config.yaml
n_layer: 11
d_model: 160
n_experts: 128
experts_per_token: 4
d_expert: 64
d_shared_expert: 64
activation: "geglu"
moe_layers: [2, 3, 4, 5, 6, 7, 8, 9, 10]
router_score: "sigmoid"
normalize_top_k: true
routed_scale: 1.0
balance_loss: 0.0072
balance_bias: false
router_noise: 0.05
init_std_router: 0.0351
lr_router: 0.00193
vocab_size: 2048
norm: "rmsnorm"
norm_eps: 1e-06
tie_embeddings: false
optimizer: "adamw"
lr: 0.0021
beta1: 0.9
beta2: 0.99
batch_tokens: 131072
seq_len: 256
train_tokens: 900000000
steps: 6867
dataset: "wikipedia_en"
Below are experts of layer 4 (counted from 0) of a mixture-of-experts language model. Rows are named router (the router's row for the expert), down (a neuron's output weights, with its number) and show model dimensions 0-79. Each number is 128 + 24 x the weight over its row's rms, rounded and kept within 0 to 255.
After each expert's rows: a language model's description of what the expert responds to. This comes from a sample of Wikipedia text that the model never trained on.

# expert 22
router [141 143 110  46 175 164 134 151 111  82 107 157 174 124 166 140 137 158 120 110 102 108 155  98 126 134  81 129 141 127  90  91  95 164 158 123 162 138 132 101 131  90 103 142 155 159 154  85 131  93 127 172 145  99 145 140  98 153 120 139 112  99 107 117  78 143 165 129 138 148 150 174 132 179 106 155 143 156 133 132]
down0 [106 144 109 158 139 138 111 117 159 149 130 144 109 140 127 127 135 127 125 100 142  98 138  88 135 108 116 154 174 120 145  77 124  97 118 107 132 134 142 109 118 133 132 127 142 155  93 153 103 128 124 162  51 102 124 171 165 146 133 142 103 135 141 174  81 141 125 119  99 155  84 118  85 117 117  94 129 120  97 143]
down1 [108 119 103 135 114 125 150 130 102 133 171 127 117 131 118 154 143 138 161  82 134 104 137 125 129 141 129 126 115 113 158 120 111 115 123 141 141 161  93 130  51 135 150  77 168 128 206 111 133 140 138 136 137 130 132 143 141  87 138 103 147  77 147  90 174 130 121 123 175 108 139 135 115 184 144 101 118 142 117 120]
down2 [125 153 153  98 132 145  85 156 128 111 101 124 116  90 114 126 139 110  94 135 119 103 175 104 148 146 127 126 146 154 136  94 124 142 119 116  99 128 139 124  76 138 144 100 135  77 118 114 126 114 162 133 127 115 107  98 137 157 156 150 115 101 121 150 127 105 131 141 115 105 148  94 103 113 137 118  82  84  90 181]
down3 [128 118 118 125 105 175 151 114  93 119 111 122 167 148 129 142 135 128 114 122 120 130 109 136 134 151 116 165 147 143 129  90 131 128 173 134 167 170 138 128 130 145 110 147 136 109 131 115 108 158 117 123 156 148  89 164 109 117 106 167 102 101 132 142 151 168 161 130 122  92 110 128 176  99 141 100 122 133 123 112]
down4 [113 146  76 178 163 121 167 140 152 143 116 116 104 114  93 146  73  95 146 111 139 138 125 134 123 114 149 117 137  92 152 137 135 138 157 152 123 145 112 128 122  88 107 117  81 151 156 127 154 137 102 131 100 134 143 149 122 134 139 134 116 133 145  87 103 155 148 171 119  91 187  98 151 118 123 140 153  96 123  56]
down5 [121  99  83 183 130 137 117 116  90 158 131 132 128 149 124  64  87 167 140  87 101 182 124  90 148 145 123  99 139 126 140 183 102 139 176  95 116 140 144 106 130 117  94 141 145  95  73 127 126  98 154  87 116  85 105  90 129 132  79 145 123 122 111 115  90 143 111 118 128 152 147 139  89 125 144 109 129 167 114  91]
down6 [120 138 141 127  93 162 124 218  99 121 162  95 106 134 139 147 102 105 128  97 124 132 170 110 115 118 116 143 107 163 114 146 113 146 123 142  90 129 125 146 145 101 151 113 165 126 179 110 126 144 116 158  90 147 117 100 111 158 170 125  81 107 151 152 151 132 176 133 130 152  70  87  94 127 167 149 157 136 164 122]
down7 [124 129 118 139 109 133 140 156 124 109 155 106 141 157 133 127 118 108 118 144  91 137 130 106  94 123 133 143 139 114 151 125 127 114 105 177 144 140 162 138 107  85 111  70 101 106 158 111 144 127 127 134 123 194 110 130 147 174 104 172 119 163 143 115 213 139 149 121 115 146 122 139 180 110 124 108 109 137 139 131]
down8 [140 115 121 151 148  81 133 124 127 113 108 153 104 140  63 140 133 167 126 112 151  82 145 177  92 167 103 144 118 149 139 112 114 180 130 129 129 160  85  63 132 157 148  91 143  80 110 106 104 128 135 135 136 120 172 105 110 143 156 107 137 120  94 125 132 168 136 129 143 102 122  92  92 121 137 126 138 138 118  79]
down9 [ 98  99 145 162 105 121 114 105 149 123 126 139 145  99 142 126 105 144 121 123 157 172 116 131 160 112 156 159 169 180 131 118 125 170 123 137 127  99 148 160 117 142 100 106 141 106 115 197 114  45 135 148 106 109 127 110 148 135 153 175 127 130 124 152 132 106 166 136 100 127 150 140 133 101 138 141 154 111 122  94]
down10 [139  82 132 139 126 114 120 120 150 138 142 120 128 134 154 107 115 109 134 129 135 140 151 121 148 116 124 159 115 134 131 144 154 129 142  79 136  83 102 121 135 103  91 133 124  88  94 125 125 123 125 145  97  94 124 159 166 109 104 129 125 117 145 140 106 128 133 116 145 188 142 152  70 129 151  95 133 110  98 151]
down11 [146 129 126 164 121 146 165 105 128 131 148 112 115 115 108 141 120 121 118 156 104 110  99 138 102 103 138 133 141 120 152  98 102 173 111 134 139 124 127 140 103 128 134 148 181  84 119 162 125 125 157 109 134 106 131 164 167 141  85 130  94 104 155 114 112  98 114 136  94 179 146 162  94 107  98 133  78  93 100 131]
down12 [ 80 135 105 117 116 142 153 118 138 112 147 136 139 118 109 115 128 102 122 124  80 118 165 157  96  94 158 136 133 123 118 103 118 130 166 131 136 128 134 163 149 114 135 119 114 159 124 126 141 137 122 155  59 136 167 139 122 138  90 126 129  88 122 130 136 126 120 102 102 127 128 145  84 113 124 144 166  92 143  99]
It responds to: Digits inside long numbers. Single digits in the middle of long numbers in tables, identifiers and dates (NM_000619, 1835), plus the articles a and an.

# expert 13
router [165 187  94  91 184 128 137 173 144 110 149 110 148 138 126 125 143 134  94 104 109 101 192 126 136 153  92 105  88 170 122  92 104 140 127 129 146 123  75 119 123 129 126 108 146 136 140 108 133 111 136 158 141  99 141 157 103 160 121 111 146 125 139 117 122 141 154 175  92 142 128 159 127 138 122 154 106 162 139  99]
down0 [ 96 146 140 109 125 171 132 121 169 128 145 134 114 140  85 116 101  95 150 132 133 123 128 112 128 167 130 144 128 128 128 161 136 123  89  85 122 164 103 102 153 134 148 109 140 104 101 143 105 126 127 141 107 143 175  98 112 143 122 126 140 142 126 119 125 144 146  71 143 126 105  97 119 120 137 157 130 108 143  97]
down1 [116 121 116  90 129 125 157 113  80 137 103 117 153 131 145  95 116  96 171 112 112 147 169 129 169 129 158 119 104 128  94 115  96 138 105 141 139 129 154  90 107  93 134 138 104 140 125 124 168 102 142 136 136 193 114 134 140 108 138 149 104 140 110  92 115 101 114 141 122 115 185  98 138 137 110 111 155 168 159 152]
down2 [ 75 137 123 112  80 136 154 185 146 119 110 124 149 148 166 138 169 129 139 201 126 172 146 120 137  71 151 136 130 157 134  79 145 174 124 121 117 133  97 137 116  96 140  85 129 155 151 133 145 147 107 117 122 129  95 134 129 125 153 168 119 150 129 157 106 108 125 176 153  99  93 143 127 101 135 146 135 132 112 111]
down3 [127 108 127 141  83 166 133 114 153 125 137 134 160 105 120  60 104 139 103  98 137 107 122 142  87 103 123 133 131 137 168 125 155 115 141 162 130  60 121 128 144 117  95 124 153 123  81 133  93 151 175  99 136 127 117 158 136 102 129 119  93 128 144 138 171  97 144 127  98  72 102 189 155 114 172 131 144 145 108 128]
down4 [162 130 123 110 101 152 123  86 143 165 110 110 107 125  96 108 131 109 124 148 108 121 172 114 141 148 168 159 120 117  94 120 138 135 117 114 105 115 111 162 100 120 133 168 123 109 104 167 107 147 150 170 107 127 133 157 109 154 127 108 127 146 104 135 125  96  95 161 133 136  99 131  95 122  93 145  67  50 133 144]
down5 [118 131 146 145  72  74 127 129 169 112  78  87 148 128 173 131 137 148 112 136 149  93 142 131 146 100 123 105 163 114 158 128  97 148 148 138 126 151 135 123 116 123 108 155 150 117 152 166 102 117 134 120  95 122 110 158 147 117 118 134 162 113 156 139 106 133 121 166 117 107 118 143  99 116 180 159 205  99 143 144]
down6 [158 122 157 112 172 156 144 165 169  99  85 135  82 135 108 132  93 124 162 144 125 119 171 157 134 156 165 163 126 155 119 136 110 141 121 111 113 107 122 177 137 113 130 132 129 111 157 104  88 118 145 149 127 162 121 102 105 127 125 140  95 161 119 136 117 137 191 127 168 164  74 107 108 120 101 115  98 120 107 134]
down7 [166 152 110 138 123  96 154 134 138 123 139  89  93 144 126 175  79 104 167 157 112 115 104  99 137 100 117 124 131 116 123 125 131 135 108 122 127 145 118 127 144 142 147 112 124 153 170 121 103 134 117 116 128 159 138 123 132 107 142 110 133 126 126 181  99 144 151 132 186 133 119 116 177 141  99 143 128  81 139 129]
down8 [151 110 121 186  95 165 139  86 113  92 133 113 134 153 146 135 133 129 123 182 147 125 150 125 105 117 107 114 161 121  95 114 136 107 156 124 161 167 150 144  65  97 149 161 112 136 134 108 151 134 101 124 112 126 142 130 137 152 110  85  84  83 110 122  94 129 134 106 117 106 158 117 127 144 155 109 151 106 149 163]
down9 [102 109 141 169  98 131 124 141 132 136 140 108 119 104  81 141 139 107 135 147 133 133 126 113 137 154 144 176 108 112 128 113  74 121 124  79 100  95 113 172 123 129 155 136 137 119  93 148 115 176 116 117 189 136 152 126 155 116 109 135 120 135 114 103  96 123 109 100 137 169 133 114 154  84 164 134  73 101 143 120]
down10 [131 144 116 165 104  76 162 121 143 118 116 137 155 117 100 139  94 132 139 134 151 139 131 124 116 184 119  98 112 164  69  95 119 127  92 122  91 114 128 161 106 173 150 150 148 115 132 145  95 135 113 115 157 150 130 155 115 157 166  95 110 108  80 126 108 120 144 137 137 153 157 169 127 104 136 160 147  81 159 114]
down11 [154 136 126 113 125 133 125 136 147 108 105 135 168 108 196 117 137 199 144 177 130 162 139 160 105 140  95 145 111 121 164 103 119 134 120 157 126 116 120 128 143 164 118 157 127 103 166 114 129  78 114 172 109 115  98 168 103 126 142 100 131 133 148 110 135 149 136 148 151  96  86 172 124 171 147 106  75 135 170 114]
down12 [142 108 119 152 125  95  96 127 130 113 124  84  74 108 160 149 133 134 187 128 141 170 129 129 143  84 119  89  87 158 121 138 136 155 137 115 101 108 117 140 100 126  76 128 122 108  98  95 117 112  90 134 157 134 133  79 141 126 125 150 154 163 185 143 126 124 163 132 105 154 133  84  94  85 109 123 112 126 155 135]
It responds to: Initial C, M, D letters. Single first letters of words, mostly C, M, c, m, d, T, as in A-c-ademy, F/C, d-enizen, c-ooking.

# expert 33
router [146 176 125  55 185 143 136 163 127 140 135 148 160 120 114 153 134 148 114  91 133 152 154 115 129 136 112 121 105 168 121 123  97 146 116 123 166 138  87 121 122 129 122  89 137 140 134  93 151 102 139 164 157 125  98 120  83 128 124 144 117 112 116 143 140 137 154 143 158 132 124 162 134 141 142 158 127 175 174 148]
down0 [136  96 108  83 139 147 101 152 163 129 148  50 130 122  86 125 103 139  94 123 138 156 158 101 147 176  85 130 146 134 140  86 141 160 134  95 132 115 117 120  83 134 140 147 162  95 157 121 142 153 136  90  85 139 147 135 165 115 140 148 134 145 158  93 123 129 122 113 152 141 113 125 142 119 160 119 124 124  85 111]
down1 [156 110 136 144 148 141 148 115  80  80 112 106 158 145 146 110 167 113 106 150 138 159 113 108 122 147  93 108 162 122 133 137 113 134 162 145 117 107 114 142  96 119 114 152 109 160 115 138  78 126 123 138  80 169 121 144 135 124 185 129 155 141 143 180 139 147 129 144  87 110 176 100 136 175 151 119 132 139 141 113]
down2 [138 133 124 103 131 197 102 149 115 116 119 124 108 141 125 111 143 157 134 148 108  67 143  94 116  87 125 167  93 124 112 153  89 157 130 155 111 140 133 150 112 144 129  95 143 121 138 149 161 136 137 130 118 103 152 136 157 136 136  89 181 154 133  75 124  87 111 141 111 137 140 131 112  99  61 148  90 110 130  93]
down3 [173 124 133 105 124 117 101 128 123 101 144 172 128 151 174 131 156 130 141  96 118 127 111 129 159  92 133 133 144 102 157 140 175 118 114 104 163 157 146 148 109  93 136 121 128 112 133 183 133 130 127  96 126 113 146 138 105  81 155 123 111 154 138  96 100  98 147 154 105  97 162 136 158 124 130 116 142  92  87  98]
down4 [ 92 152 141 110 139 154 112  83 153 180 143 167  94 118 118 156 113  91 183 132 106 158 126 139 163 130 138 136 110 126  94 148 163 142  77 115 133 125 135 108 120 132 154 146 113 139 128 122 155 134 145 126 127 106 132 122 113  97 108 141 129 137 112 125 131 144 113 125 191 130 137 131 166 107  75 109 182  95 125 159]
down5 [117 100 153 124 151 128 169 135 114 102 153 133 118 135 145 128 146 158  89 127 117 130 124 148 148 129 126 124 128 110 131 138 159 125 161 137 159 167 108 131 144 140 140 112 135 157 186 123 177 136 102 102  89 156  99 150 103  97 160 104 146 102 124 130 130 126 141 141 104 104 127 100 123 119 135 142 127 149 137 119]
down6 [127 117  99 108 136 151 165 146 136 134 127 114 131 171 157 157 128 121 116 136 103 106 138 104 162 155 175 143 111 127 171  96 107  78  82 135  98 128 159 154 108 120 139 158 138 126 115  64  71 168 162 165 105  60 141 171 131 135 150 128 118 118  71 156 159 117 146 113 126 131 132 152 141 159 117 155 130 131 155 155]
down7 [139 102  75 157 108 135 130 116 138 121 155 106 173 102 136 137 133 117 121 131 149 128 136 144  96 157 122  89 153  99 146 136 119 144 147 146 136 140 133 155 120  72 115 126 144  92 159  81  96 106 146 104 129 121 167 133 107 106 130 100 128  96 156 162 144 128 147 118 117 155  88 129 177 181 153 136  88 162 117  66]
down8 [111  87 158 145 133 111 107  99 133 105 134 129 154 132 124 148 141 123 137 137 127  92 149 130 113 133 132 148 134 120 148 106 124 160 104 106 152 140 128  97  88 119 107 136 127 137 127  90 130 125 169 116 122  70 157 119 182 125 182  97 145 144 129 146 130  86 155  83  88 132 158 118 131  99 125 126 141 148 126 150]
down9 [130 145 104  67  92 173  98 144 135 146 148  99 121 193 163 127 123 109 151 142 127 150 138 115 107 133 162 134 116 101 149 129 130 121 148 110 102 170 157 160 148 128 111 149  81  98 129 128 115 102 156 150 153  95 141 150  95 110 126 129 137 136 148 120 114  84 123 110 137 113 166 146 153 126 174 120 102 133 134 164]
down10 [102 112 162 124 129 176 150 136 143 144 110 130 131 115  75 102 115 114 123 123  95  96 108 131 136 139 152 147 119 129 120 117 156 123 172 132 112 129 163 161 124 100 161 137  64  67 122  84 134 119 135 129 113 169 133 144 104 134  96 141 116 129 134 132 120 137 119 153 118 106 128  90 142 140 173 141 124 112 163 128]
down11 [126  94 105 135 142 109 148  47 160 154 164 142 109 142 110 156 132  98 125 143 142 156 156 154 130 172  70 132 144 126 123 160 115 107  94 101 136 142 177 168 116 132  81 159 135 170 146 110 155 102 135 112  89 142 147 110 132  90 145 167 120  88 104 127 111 135 132 116  99 109  92 114 159 130 149 135 131 181 124 116]
down12 [157 122  95 159 124 135 109 110 120 133 134 136 115 138 147 129 115  99 156 142 126 175 147 121 145 136 108 147 100 126  87  91  68 186  98 147 154 117 177 114 127 153  97 138 103 146  91 142 157 111 108 141  85 102 120 119 127 170 168 141 131 130 127 157 156 126 135  96 154 106  79 135 113 130 132 141 136 149  90 146]
It responds to: Word-initial consonant clusters. Opening consonant pieces of words and names after a space, like g, Ch, st, th, k, as in km, thrills, throw.

# expert 8
router [174 174 136  97 182 144 140 168 126 102 112 156 148 133 123 155 130 148 142 111 117 106 167  90 165 131 119 142  76 159 101 118  77 172 131 145 160 153  90 104 105 117 143 107 113 141 155 113 164 138 130 157 155 134 103 123  92 150 117 139 163 117 155  98 141 151 152 159 136 133 134 154 129 165 129 157 120 168 162 139]
down0 [119 105  94  87 130 131  89 117 130 143 139 142 148 123 185 111 149 109 123 108 135 152 113  95 134 133 117 129 160 125 101 135 121 147 143  92 126 159 171  76  93 131 114 143 137 134 117 160 126 110 158 122 134 104 137 144 180 162 125 100 136 114 109 137 136 122 160  94 178 129 129 109 115 151 145 126 114 107 129 170]
down1 [101 136 153 130 177 156  66 138 103 135 159 137 135 110 161 127 171 138 120 140 117 148 163 139 156 126 138 160 105 135 144 191 130 146 151 174 134 115 136 158 149 130  86 157 119 116 127 110 117 138 138 157 135 145 161 153 178  80 146 154 113 145 113 176 121 163 161 119 152 141 136 117 101 121 150 113 172 142 114 158]
down2 [116 124 120 156 140 130 161 105  90 162 157 115 112 141 124 146 134 131  99 111 118  76  92 147 147 120 143 119 118  91 120 101  90 132 138  86 124 134 155 170 133 128 157 135 207 120  96 106  79 120 141 153 174 153 156 121 131 144 130 125 161 153 143 101 148 118 130 117 107 100 102 110 143 120 106 118 123 159 101 131]
down3 [ 96 124 156 107 168 157  89 143 176 168  93 131 159 142 136 174 146 125 119 117 125 133 172  87 127 164 106 123 128  71 147 127 136 125 107 132 116 163 111 127 130 157 168 147 156 114 129 159 151 128  97 146  89 122 135 142 142 115 118 136 121 113 111 133  95 143 151 145 109 100 108 120 125 123 112 127 149 113 113 199]
down4 [108 103 132 149 127 146 154 122 110 144 170 155 110  81 150 101 131 116 118 146 126 134 132 150 125  95 147 133  89 143  84 122 120 126 145  92 154 164 155  92 105 120  88 145 162 129  97 114 126 133 114 132 134 125 135 133 155 117 195  72 132  77 158 155 109 130 145 119  96 107 127  98 177 135 142 157 113 103 150 148]
down5 [146 174 112 122 160  79 121  89 115  96 136 126 126 122 135 104 125 128  90 131 124  87 123 164 109 145 150 118 123 143 105 164 153 154 169 105 132  97 145 137 129 132 158 159  93 102 155 134 174 152 155 100 115 149 125 143 106 111 133 152 141 151  95 130 116 112 126 104  94 117 147 135 149 119 125 168 111 103  99 134]
down6 [ 99 138  99 137 107  81 127 135 110 147 124 147 159 187 114 133 152 145 129 128 140  94 135 132 125 128 100 140 134 143 157 116 114 142 110 135 116  85 141  76 159 127 129 167 140 101 164 107 153 141 140 140 133 140 146 120 145 132 127 101 140 122 138 133 141 133 158 120  68 109 122 195 109 104  77 163 158 135 110 118]
down7 [141 104 117 140 162  98 157  91 137 179 107 141 163 125 133 107 140 142 131 106 170 124 123 136 116 116 149 113 135 135 140 130 154 105 141 112  97 158 134 152 137 137  91 128 143 163 150 131 150 128 119 140 156 123 154 130 182 125 121 147 109  99 127 160  98 114 130  82  78 110  88 122 140 208 135 100 112 176 173  97]
down8 [142 118 119 156 112 119 136 100 116 140 146 104 170  75 126 150 117 160 125 176 124 135 153 104 143 101 144 163 100 159 124 105 130 118 123 155 136 148 102 117 157 126  50 136 178 116 148 116 114 117 157 153 127  98 133 134 161 155 109 125 144 134 146 124 103 172 144 112 110 146 120  85 157 157 112 119 137 139 114 128]
down9 [145  97 118 159  67 102 138 111 153 134 150 130 124 116 113 129 149 151 154 121 124 108 146 138 156 135 114 134 132 107 154 153 110 159 146 125 114 131 122  85 172 123  93 141 113 129 148 147 123 144 124 140 133 168 129 136 140 107 128 138 182  89 140 137 140 171 180 140 122  81 133 123 106 183 118 110 125 134 145 142]
down10 [108 103 114  94 111 115 133 144 145 137 119 104 113 131 145 110 147  79 108 143 134 144 116 158 154 104 128  88  85 126 128 149 140 142 130 138  95 125 145  99  69 154 137 117  90 144 112 169 105 109 124 133 105 137  84 112 126 178 119 122 108 102 137 131  96 145 137 103 116 106 119 126 119 144 105  93 123 155 136  80]
down11 [120 137 142 152 172 134 124 121 151 119 144 174 166 141 111 134 147 131 153 113 113 135 130 130  76 170  81 116 150 111 155 158 125 113 136 132 139 107 120 120 111 119 110 123 133 139 120 143 147 164 176  80 137 109 120 161 142 120 118 113 121 142 128 120 116 102 169 107 114 160 127  86  81  81 131  71 161 144  94 175]
down12 [113 173 144 121 152 111 103 162 133 126 125 168  92 144 111 131 141 133 124 154  96 119 117 127 169 142 123 126 139 111 124 124 142 115 153 141 147 145 119  88 134 143 189 155 126 133 175 158 119 130 103 138 127 113 109 132 124 141  97 146 130 174  97 107 128  79 152 143 132 113 118 123 108 121 120 165 111  69 157 158]
It responds to: Sentence-initial capital pieces. First piece of a capitalized word opening a sentence, list item or table cell, often one letter, such as D, Th-rusting, Al-ong.

# expert 47
router [152 168 111 104 206 138 128 170 124  91 145 156 165 138 165 140 149 157 118 112 103 119 151  97 112 159 131 145  88 145 141 122 127 155 135 109 167 160 102  85 164  99 131 128 128 129 151 109 167 105 132 153 153 119 138 143 101 153 135 119 137 119 114 164 121 131 161 131 135 126 137 143 117 143 127 112 101 180 148 107]
down0 [114 144 126 120 119 114 113 117 134  86 122 100  68 116 122 136 104 134 185 130 156 133 137 125 146 120 135 150 109 160 126 107  97 144 143 133 143 141 148 140 159 128 110 131 123 130 130 146 124 125 126 164 137 118 141  92 105 106 158 150 143 158  73 103 134 172 120 107 104 121 132 145  91 138 120 100 138 183 143 135]
down1 [130 114 131 132 127 163 103 168 100 148 142 162 131 177 152 142 122 130 139 143 135 115 136 163 111 132 115 113  65 129 153 133 124 119 125 158 110 111 125 133 132 155 115 135 119 115 103 109 107 160 146 133 111 159 142 170 104 156 154 126 118 174 114 107 142 127 143 109 121 125 114 134 113  85 117 137 188 118 152 104]
down2 [142 183 139  80 136 115  95 144  90  85 100 108 127 130 152 164 143 133  98 149  97 115 135 102  83 159 105 135 110 110 113 146 111 149 124 117  98 129  95  99 107 123 139 113 124 138  99 118 120 136 136 145 160  79 118 102 117 118 142 147 125 101 111 148 124 179 137 162  93 150 124 139 115  88 119 145 171 136 137 137]
down3 [118 101 119 117 121 165 152 154 201 173 102 158 122 133 134 165 139 174 119 125 129 112 122  91 135 143 147  97 113 137 132 113 133  89 138 127 143 126 147  95 113 156 149 171  79 155 142 126 164 161 104 148 105  81 124 132 136 132 104 110 134 137 123 177 119 134  97  90 110 130 130 144  83 135 119 139 107 113  94 113]
down4 [128 130 131 175 171 144 112 143 115  95 145 129 146 122 133  95 103  94 153  90 106 100 114 140 100  87 112 120 138 112 168 134 149 115 129 133 123 102  99 121 131 126 126 122  91 101 142 140 107  82 119 160 141 139 154 108 123  87 145 134 154 105 106 139 112 155 117 121 105 151 147 123 133 164 162 106 145 180  80  97]
down5 [136 120 131 115 137  78 119 161  91 100 170 166 127 134 124 128 106 119 155 104  75 141 116 115 115 111 136 128 120  95 139 154 102 130  73 151 134  96 130 122 143 155  61 137 121  99 124 139  95 109 157 127 102 164 147 126 103 139 165 159 113  99 105  96 142 107 118 135 121 149 125 111 117 147 160 108 169 112 154 131]
down6 [126 132 143 150 129 113  69 111 126 185 122 128 126 135 141 109 159 136 129 111 136  91 142 106 123  79 104 115 130 107  81 120 137 143 122  95 155 143  87 115 110 113 128 117 120 140 104 119 122 162  62 126 114 147  73 142 124 125 109 126 119 118 134 117 109 131 155 106 101 130 148 189 113 116 114 151 173 156 132  88]
down7 [126 117 155 126 154 111 116 101 113 110 130 172 116 124 110 128 152  80 100  91 123 119 150 137 121 127 134 150 117  95 141 162 140 136 114 105 128 140 101 148 118 118 119 108 124 143 105  89 115 133 131  85 108 105 148  95 147 128 117 134 121 113 123 119 175 105 130 125 112 127  81 104 144 121 107 118  81  59 132 173]
down8 [140 137 112 136 122 110 132 139 138 118 113 137  95 152 103 145 108  86 160 140 109 133 103 104 120 127 151 116 124 108 120 151 111  92 136 145 123 149 127 131 127 113  87 188 135 114 135 137 133 159 148 118 146 189  98 112 118 137 125 114 125  91 120 131 144 151 119 119 101  99 156 127  98 174 123 142 119 105 172 134]
down9 [118 123 138  69 147  76 109 105 106 146 141 123 108 136  90 113 127 110 149 123 135 140 123 123  81 126 152 109 169 126 149 132  76  89 137 152 160 123 129 129 120 130 147 133 112 144  88 115 120 126  91 160  97 129 118  95 163 133 154 103 134 164 143 143 124 163 102 127 163 162 162  91 108 145 169 106 111  93 166 178]
down10 [131  96 137 105 148 114 142 137 167 144 122 155 136 107 132 147 116 123  93 110 143 142 116 150 104 159 181 113 106 137 166 132 113 138  96  79 152 102 141 116 168 126  94  98 112 109 101 113 112 118 145 134 124  97 167 121 105  90 119  94 137 140 110 111  94 179 102  85 130 143 129 136  99  94 112 144 157 130 137 120]
down11 [ 77 118 168  93 105 123  96 147 153 127 148 137 132  89  98 153 166 128 148 110 117 101  99 118 114 112  79 126 129 125 152 146 137 120 138 129 122 135 140 130 115 151 122 113 119 120 129 154 127 118 120 131 131 102 171 116 104 129  89 137 139 127 132 118 158 138 160 122 103 153 123 156  90 142 138 138 117 119 134 129]
down12 [156 163 136 125  97 174  91 124 151 126  95 153 126 132 120  95 146 151 119 123 194 114  86 155 140 145 113 107 155 128 137 125 127 152 174 151 112 100 137 101 151 120 120 120 109 154 134 158 114  83 119 132 183 136 153 143 142 126 114 101  97 124 146 109 126 105 134 150  75 129 142 144 140 175 117 116 115 128 121  86]
It responds to: First letter fragments. Single opening letters or clusters of lowercase words, often after a hyphen or article, such as s, f, r, gr, as in great-gr-andfather, cross-s-ection.

# expert 35
router [133 163 148  75 203 156 144 139 144 108 148 128 156 131 152 160 103 178 115 134 130 118 160  89  92  99 142 120 155 111 117 110 122 113 138  87 151 142 110  95 157 108 160 144 107 134 167 105 162 115 128 182 121 114 120 121  67 133 103 123 147 120 141 120 144 149 117 130 110  95 173 136 130 155 122 165 113 161 142 139]
down0 [116 131 147 118 110 139 129 117 138 121 118 140 158 140 167 103 117 182 130 132 105 137 137 118 128 115 134 125 142 115 115 147 162  81 123 154 136 132 115 145 114 128 178 114 111  94 107 120 159 165 114 117 122 161 111 114 122  52 126 158 101 120 114  99 140 121 112 123 120 125 151  93 113 116 124 105 131 138 146  96]
down1 [162 175 146 108 166 150 123 123  96 117 147  92 108 118 133 158 148 153 153 131 134 121 136 107 149 135  96 116  91 193 104 139 113  97 149 113  87 123 152 144 108 172 109 105 130 129 124 136 131 118 149 111 153 145 143 128 151 121 171  98  85 110 147 134 124 109 127 138 143 131 120 146 117 157 115 109 130 118 176 158]
down2 [101 137  96 129 103 162 153 156 139 127 117 125 121 116 180  94 102 153 139 136 135 124 105  98  72 157 148  78 112 125 151 164  77 143 136 121 155 118 170 106 136 117 105 127 134  87 116 120 164  83 151 130 159  85 135 142  90 174 134 125 147 132 119 137 168 121 130 130 146 164 106 147  98 150  89  99  82 117 139 108]
down3 [108 126 132 108 129 161 105  95 131 128 151 137 149 123 135 115 153 124  99 151 133 114 142 127 111 144 129 151 137 121 104  94 137 112 108 136  98 132 146 139 112 121  98 114 140 149 136  90 126 105 171 100 127 118 105 187 168 144 133 134 157 143 132 134 134 168 121 173 105 120 112 108 121 138 155 118 109 165 136 149]
down4 [138  80 201 138 133 156 120 152 104 103 119 124  87 107 169 170  98 146 139 134 150 121 142 121 137 137 119 109  69 100 127 150 152 155 159 127 123 141 169  91 119 107 140  99 135 142  98 159 143 120 113 129 100 102 128  98 128 183 171 140  85 133 140 127 116 111 142 138 115 116 157 116 159 117 120 121 135 170 135 131]
down5 [ 99 144 122 131 131 112 120 117 137 161 134 140 142 129 109 165 104 119 108 117 152 152 101 133 138 151 175 113 125 102 137 166 158  59 131 114 175 102 136 152  73 156 142 183 137 159 132 139 125 140 125 125  96 137 146 115 131  97 174 110 112 118 128 139 155  84  93 103  79 120  94 146 153 134  94 126 137 165 131 151]
down6 [137 116 106  80 113 116 144 106 155 140 101 131 129 117 147 114 131 120 124 177 130 118 102 111 141 108 142 124 191 126 143 125 101 150  92 111  96 108 141 150 127 140  88 161 101 134 124 118 164 152 134 120  82 174 137 132 107  49 122 143 147 160 114 158 122 125 110 108 101 133 138 120 116 133 161 147 116 115  88 126]
down7 [146  92 126 132 104 189 132 181 131 140 125 118 110 155 140 155 161 154 102 164 148 143 158 104 109 129 105 126 126  93 160 147 156 129 129 144 136 150 120 141 113 107 130 108 152  95 121 166  90 130 121 116 133 108 119 103 123 130 130 115  83 115 111 102 156 105  87 133 107 112 137 132 202 158 123 138 138 135 130 103]
down8 [145 141  97 111 155 141 125 136 132 120 137 117 112  77 119 129 181 169 142 130 143 109 125 126 137 137 155 161 151 140 135 142 154 111 106 157 147 107 121 158 112  91 152 182 125 129 140 172 136 150 146 162 137 155 157 126  95  63 138 109 109 130 105 142 130 133  88 180 132 115  87 105 109 149 169 129 138 118 133 166]
down9 [147  91  88  95 166 150 137 142 107 124 106 131 143 140 135  51 136 147 139 106 136 141 127  98 172 109 148 101 131 140 105  98 142 153 129 133 125  92 180 138 137 132 108 132  90 100 139 168 142 124 105 129 114 134 118 104  82 130 118 124 106 127 114 126 170 151 128 120 143 151 110 113 136 123 127 125 156 143 124 151]
down10 [145 181 124 146 145 138 136 150  77 139 154 169 145 110 120 123 121 116 103 131 117 148 111 149 119 154 173 132 119 126 173 100 146 109 152 144  98 115 121 128 113 140 100 140 142 153 138 107 170 147 139 130  98 140 176 128 124 135 119 132 171 144 117 144 131 105 122 121 128 114  99 118  95 129 150 129 156 108 139 124]
down11 [179 114 118 103 120 143 112 106 115 122 147 161 171 141  82 158 105 128 129 140 138 166 111 132 126 122 108 135 104 100 119 140 147 116 129 168 103 160 161 150 133 128 116 135 115 141 124  82 173 126 125 140 144 168 118 122 101 162 107 191 190 100 131 131 118 123 149 120 126 114  91 126 142 160 134 114 194 166 149 157]
down12 [137  97  96 109 137 150 142 132 161 157 115 100  90 141 135 102 155 125  87 139 108 140 128  98  82 127 151 127 166 110 148 105 121 143 119 156  77 117 113 163 153 111 175 144 119 102 135 111 103 132 142 123 170 136  96  94 138 117 126 102 145  95  90  78 192 113 158 138 135 127 142 172 137 166 103 126 141 102 145  96]
It responds to: Word-start fragments. Short word-opening pieces, often F, A, f, h, re, ro, and word-internal pieces like ish, igh, as in F-riendly, f-ish, Ne-igh-bouring.